Weights of a small mixture-of-experts language model, trained from scratch on English Wikipedia.
Size: 9 layers, 79.2M parameters.
Experts: 816 GELU neurons an expert, 1 pick a token.
Below are experts of layer 4 (counted from 0) of a mixture-of-experts language model. Rows are named router (the router's row for the expert), down (a neuron's output weights, with its number) and show model dimensions 160-239. Each number is 200 + 30 x the weight over its row's rms, rounded and kept within 0 to 999.
Before each expert's rows: a language model's description of what the expert responds to; "comes before" lists some tokens at least twice as common just after its tokens as in all text. This comes from a sample of Wikipedia text that the model never trained on. Tokens count by the router's weight.

# expert 3
It responds to: Sentence-final punctuation. Periods ending sentences or attached to word ends, plus decimal points, colons and table pipes, such as "+3.4", "city.", "Sacc.".
comes before: "\n\n", " The", "\n", " He", " In ", "0"
router,236,211,161,219,193,222,191,196,211,117,201,189,215,179,195,217,163,207,221,118,178,210,190,191,200,176,197,143,146,265,202,268,183,212,167,218,177,212,199,181,164,167,205,196,238,193,193,240,202,139,219,236,144,187,135,197,232,253,216,185,201,253,204,192,209,213,212,178,195,260,209,214,210,215,196,194,208,197,158,210
down0,206,208,171,217,255,172,189,245,269,231,241,201,192,200,178,191,186,218,230,112,235,226,209,212,181,200,212,224,228,177,237,172,191,198,255,159,218,151,235,182,249,177,195,189,197,228,154,217,197,202,252,238,171,177,170,182,244,171,188,218,182,184,167,235,195,255,262,178,194,187,178,176,230,188,203,196,225,214,184,226
down1,171,232,165,106,210,214,210,177,254,227,216,178,182,174,199,217,222,196,195,224,217,181,167,196,224,220,232,155,257,178,192,246,188,161,213,156,160,167,178,203,169,190,225,202,184,183,236,175,228,230,244,122,205,154,155,195,261,214,200,218,231,228,179,162,194,243,151,166,225,178,186,207,224,224,171,170,136,163,209,219
down2,199,216,222,228,199,256,239,219,199,178,228,198,185,148,243,169,165,242,219,209,191,187,142,167,207,225,188,221,124,190,242,200,138,233,244,144,178,158,167,235,230,185,188,243,200,207,174,210,234,202,222,182,145,177,181,192,238,168,183,199,204,264,175,228,196,143,199,245,169,188,181,204,190,171,229,156,191,218,256,207
down3,181,186,198,189,132,194,210,181,184,234,207,198,175,223,212,182,221,235,216,170,191,201,191,259,216,221,194,161,179,184,170,189,119,211,220,221,196,235,179,179,167,211,223,181,141,150,261,151,210,221,231,218,292,179,195,164,207,219,178,206,203,213,223,167,202,200,227,247,214,187,221,205,272,179,169,168,170,228,135,196
down4,179,201,161,213,197,190,217,147,228,233,170,214,184,189,167,200,215,186,246,170,212,196,248,218,167,255,169,262,179,226,184,203,187,206,200,251,241,167,179,171,188,185,202,177,197,232,198,144,281,247,150,169,236,225,162,210,191,218,188,221,223,201,237,212,151,281,242,186,230,225,192,192,237,203,195,179,254,227,197,209
down5,196,231,184,211,152,186,217,171,231,149,127,166,204,175,208,242,219,279,187,192,208,173,194,235,201,174,234,231,232,190,202,151,182,239,190,211,227,214,216,167,266,208,224,195,258,252,204,241,194,198,181,215,233,180,186,223,189,145,219,183,216,155,191,171,192,182,219,241,211,173,199,158,163,215,167,187,241,193,211,229
down6,180,228,195,143,249,157,224,177,230,232,202,192,190,216,159,150,197,193,225,229,217,258,183,186,178,244,223,186,212,200,213,265,199,190,209,163,241,206,154,234,198,172,250,228,193,179,190,188,166,231,190,263,196,129,159,210,167,221,165,216,224,217,226,213,251,176,170,185,242,212,184,220,201,190,234,139,218,223,246,248
down7,222,185,161,236,227,175,178,202,197,177,235,184,171,216,253,220,232,204,230,162,194,170,166,196,239,180,211,212,191,231,190,200,186,236,185,172,242,164,173,164,227,240,161,231,200,161,197,279,193,221,187,187,223,184,211,247,200,178,231,279,201,183,189,188,153,197,191,203,213,207,179,220,234,201,227,222,158,223,187,200
down8,182,223,204,150,164,183,233,177,204,272,247,255,271,238,171,140,189,166,223,153,187,230,241,171,230,204,181,206,244,207,227,211,187,208,189,218,183,217,231,222,199,221,234,197,195,218,188,187,169,214,200,235,180,200,206,163,165,194,197,211,184,168,217,187,159,123,187,225,227,201,210,218,192,210,175,206,183,209,193,192
down9,182,123,169,216,200,201,224,198,236,229,189,216,201,192,179,215,162,160,161,189,199,214,211,158,192,246,190,186,236,173,237,227,163,210,169,183,187,224,135,229,189,246,214,212,182,231,214,168,175,190,187,223,174,227,196,236,199,196,166,191,213,166,205,201,194,230,202,243,223,239,251,197,241,253,198,164,175,224,212,211
down10,242,155,249,210,219,216,184,228,170,193,192,181,158,268,143,207,223,155,190,200,175,212,197,218,186,213,128,152,151,169,204,179,253,202,205,241,242,194,202,228,208,227,187,208,252,237,177,215,223,176,166,170,213,210,201,180,196,221,192,240,235,188,257,186,242,168,202,216,239,155,151,189,211,179,220,236,214,205,226,148
down11,202,169,181,177,213,222,183,226,203,170,203,170,151,194,187,124,188,201,246,198,173,164,161,155,174,165,188,226,222,202,158,142,174,263,218,143,240,188,203,207,237,214,175,203,233,201,268,240,218,221,214,184,214,184,187,186,190,209,228,182,195,210,157,185,216,184,164,143,209,239,233,209,154,136,187,214,185,185,203,162

# expert 4
It responds to: Infobox and table numbers. Digits, line breaks and pipes in infoboxes and tables, especially coordinates (°N, ″W), codes, reference numbers and statistics.
comes before: ".", " | ", " |", "-", "′", "°"
router,193,178,213,193,280,195,169,201,225,190,212,217,198,179,227,191,220,216,240,204,179,204,165,274,182,200,198,201,202,190,262,191,204,223,139,224,169,176,161,189,202,202,191,276,211,187,235,245,203,163,200,205,207,179,218,166,228,130,234,216,167,199,224,156,138,213,205,170,191,202,183,188,196,275,200,170,211,185,219,237
down0,173,202,140,185,216,206,196,206,173,165,201,176,211,188,166,155,175,238,170,254,146,191,185,218,188,178,163,168,213,236,172,204,179,220,139,239,192,266,201,219,182,286,222,210,168,203,203,237,160,155,198,199,215,259,207,167,171,180,235,206,186,192,192,256,190,207,212,187,197,226,179,215,233,168,177,137,172,180,170,235
down1,161,196,181,206,193,231,248,224,161,189,184,224,193,213,185,144,173,211,206,139,192,180,189,232,215,207,198,260,187,190,209,232,230,232,193,252,256,286,189,122,202,191,224,198,222,198,213,240,271,233,171,221,163,243,196,261,151,208,209,135,152,210,172,211,194,200,238,254,173,186,175,214,211,170,214,195,228,170,227,201
down2,196,217,203,130,130,135,259,179,203,177,224,165,220,131,238,202,215,217,153,204,204,179,193,203,209,248,198,240,223,231,135,166,209,244,188,180,197,207,227,213,143,208,218,232,161,228,199,178,229,236,195,229,205,219,193,227,167,249,201,199,150,189,195,162,161,174,231,188,209,249,230,200,181,133,192,226,206,127,175,209
down3,211,184,208,167,180,278,111,221,205,236,161,233,216,191,215,208,158,201,237,188,242,199,279,207,186,146,210,203,168,207,96,163,230,222,191,151,231,200,236,217,205,165,193,195,187,166,208,200,189,216,205,212,211,160,267,192,198,173,180,223,216,226,166,235,240,218,235,219,183,224,194,197,176,215,218,196,209,193,210,167
down4,198,197,178,159,216,226,215,178,196,212,215,228,189,245,213,229,230,191,206,207,206,192,199,141,221,211,231,147,208,225,231,258,238,205,189,298,137,195,193,220,266,239,243,219,173,251,232,180,207,203,201,247,241,220,216,218,178,195,243,238,178,176,154,223,209,224,159,227,265,233,244,222,202,196,233,187,224,233,165,187
down5,198,181,174,199,243,185,198,201,143,191,218,192,172,216,227,176,235,209,208,159,166,202,194,163,210,228,181,206,186,245,170,172,239,196,219,222,216,160,166,205,190,190,191,165,172,204,167,198,224,231,205,240,243,243,216,134,215,198,147,237,186,216,151,199,228,229,190,234,232,172,165,166,180,196,153,204,210,188,199,188
down6,187,218,172,210,197,216,188,173,213,205,186,181,223,225,230,164,212,176,207,225,182,193,146,184,258,251,241,237,213,181,155,233,165,206,210,206,161,229,162,216,224,184,215,224,204,233,159,171,208,225,193,187,213,225,176,168,223,162,217,186,187,156,205,160,182,171,195,199,203,154,178,199,218,210,200,145,149,215,204,225
down7,218,197,196,283,192,194,239,181,248,201,177,220,192,193,197,224,158,177,192,256,157,193,197,198,195,238,184,191,195,172,226,212,200,192,194,209,168,217,231,201,170,198,165,185,180,189,268,201,167,153,190,230,216,228,178,215,134,178,245,186,241,221,177,169,199,201,217,168,242,238,196,212,139,230,200,184,177,163,153,194
down8,208,166,238,213,156,151,175,207,196,203,244,195,240,281,166,141,239,181,208,185,197,167,173,248,200,207,243,169,174,219,226,183,221,205,132,214,212,203,239,190,211,174,204,221,228,215,192,189,121,232,199,190,163,227,205,142,207,189,201,161,246,179,218,208,177,191,209,241,181,213,156,191,185,168,175,248,224,192,212,238
down9,174,213,159,191,225,177,183,200,208,169,230,231,195,196,119,216,228,181,188,195,230,193,209,200,223,187,185,215,223,197,134,241,152,191,201,205,206,235,124,200,260,262,216,193,242,193,210,220,179,187,158,166,216,196,195,213,228,185,217,235,179,193,234,255,224,212,175,161,253,238,243,167,172,199,143,192,200,192,212,207
down10,148,197,192,207,216,211,207,198,221,163,176,207,223,206,207,212,158,192,227,193,188,199,170,254,195,219,235,225,195,173,190,222,176,245,203,213,232,205,228,214,192,174,178,210,203,160,165,191,175,167,189,188,199,190,139,179,183,177,217,213,224,220,191,201,194,192,237,229,195,164,213,207,265,255,203,233,183,184,222,200
down11,207,226,169,249,220,224,154,239,191,167,209,185,182,234,214,203,201,238,164,207,207,177,187,178,190,228,165,154,183,218,228,163,269,191,230,164,211,157,184,199,178,183,172,209,198,175,193,189,186,194,194,175,168,197,214,222,227,170,221,215,206,199,151,253,203,216,160,184,193,168,212,170,219,128,159,235,267,186,207,212

# expert 14
It responds to: Math markup and list symbols. LaTeX symbols in formulas (\, }, ^, mathbf{), plus dashes, slashes, pipes and line breaks in tables and lists.
comes before: "0", "1", "| ", "2", "\\", " | "
router,152,208,202,258,205,223,205,170,202,211,227,176,222,188,281,206,206,198,207,194,219,224,241,280,186,205,170,151,178,205,167,157,194,173,215,210,180,134,190,180,218,190,225,205,182,197,212,150,191,211,234,218,168,163,127,193,175,259,213,176,191,203,261,171,124,182,243,170,197,217,236,215,213,244,186,220,192,175,201,197
down0,194,210,225,211,184,207,178,206,190,196,222,183,206,239,173,166,238,220,190,211,177,248,195,174,161,215,175,151,252,179,258,217,241,196,235,194,267,240,166,227,183,185,223,167,205,197,157,193,163,181,202,203,163,179,192,204,183,130,228,184,160,209,222,193,215,207,149,212,203,216,182,202,189,221,268,211,190,196,195,208
down1,141,235,177,193,171,201,149,194,175,164,217,226,207,215,237,202,175,205,226,187,214,197,197,180,229,213,145,225,237,212,255,257,184,150,182,228,170,216,253,194,259,148,190,234,200,143,174,161,205,153,187,170,170,204,227,187,213,191,228,175,178,183,216,218,211,170,233,236,228,254,211,201,199,200,176,178,175,167,222,211
down2,189,206,231,207,200,170,204,195,198,236,224,240,192,206,222,188,206,193,209,188,133,198,210,148,191,241,223,238,220,222,217,239,146,176,213,193,209,206,148,200,169,219,196,161,231,247,211,165,231,176,171,224,195,165,194,244,189,222,220,249,233,216,141,204,197,228,215,164,187,249,169,181,216,221,202,177,193,209,175,181
down3,193,223,211,204,225,181,229,171,184,191,177,224,210,189,187,222,191,131,179,229,158,262,223,198,236,162,207,235,167,222,207,209,146,240,223,209,237,206,257,165,174,189,179,267,202,215,235,202,176,178,192,185,209,201,276,179,179,150,179,174,275,203,258,224,240,193,202,173,153,210,205,175,215,213,211,219,216,231,193,208
down4,194,195,138,186,193,182,212,195,220,205,163,151,171,232,203,203,169,199,203,221,197,212,229,168,221,212,229,193,142,174,151,237,229,212,205,205,204,169,220,183,185,205,243,217,262,205,196,226,196,205,196,303,254,155,172,163,184,168,177,191,171,185,197,202,205,208,199,193,203,180,229,217,181,177,202,200,193,186,184,145
down5,230,179,198,222,200,192,173,242,207,129,258,180,200,212,184,243,214,201,230,168,140,223,177,215,196,221,203,155,203,185,183,254,192,222,207,196,245,257,220,224,168,201,203,200,255,197,223,183,204,173,235,228,163,254,132,171,167,172,176,209,167,194,226,226,233,196,177,166,197,220,210,261,194,182,206,124,172,190,206,172
down6,164,249,215,178,247,225,182,183,149,133,212,247,196,243,167,228,161,202,186,221,175,181,237,180,180,226,217,222,216,159,222,235,209,207,202,232,220,187,205,248,156,190,206,240,236,180,138,214,223,215,211,228,188,246,185,183,214,186,214,196,240,220,215,173,200,176,198,203,236,224,210,248,214,235,211,190,223,245,211,226
down7,146,177,212,215,253,203,171,187,186,182,233,147,216,199,239,152,195,241,178,194,151,216,193,186,163,197,177,211,225,232,219,193,197,207,158,203,171,157,260,231,217,166,230,193,167,202,154,216,206,218,204,143,187,184,244,200,189,217,199,244,211,208,167,202,228,259,251,256,169,177,187,153,236,165,228,170,174,259,193,210
down8,240,157,182,200,246,218,190,184,222,229,227,204,256,201,250,199,221,147,171,176,210,205,168,220,217,186,270,204,225,184,169,197,199,168,202,215,197,264,209,173,203,246,140,186,207,200,221,184,211,159,218,179,187,148,216,214,217,206,248,194,176,251,262,177,172,209,183,221,221,233,184,238,170,204,237,185,212,176,206,154
down9,177,213,180,226,161,204,225,171,247,224,179,224,184,265,217,150,218,252,174,248,176,219,153,174,236,238,191,203,231,201,216,256,193,174,254,219,181,120,187,182,141,201,196,187,122,247,192,194,169,224,227,212,169,205,146,210,138,131,207,203,227,194,194,199,173,174,149,201,176,146,207,189,213,240,184,170,167,253,229,188
down10,178,155,242,170,193,219,173,208,195,195,232,178,168,154,203,199,204,246,228,194,195,208,159,220,234,243,235,163,205,207,178,150,242,186,161,202,229,164,117,170,213,224,216,182,223,259,193,200,160,175,114,156,205,185,172,194,207,194,203,172,193,213,170,183,206,176,184,194,119,224,200,183,208,231,218,179,213,224,220,180
down11,155,220,205,166,234,181,147,242,213,266,206,204,201,188,183,161,235,166,195,249,181,221,252,250,187,196,225,191,212,203,204,265,178,229,194,147,180,216,188,160,184,179,140,220,203,221,221,141,223,281,150,158,191,166,194,213,195,195,196,233,165,154,235,151,165,206,215,233,165,180,198,160,202,193,219,184,143,209,130,219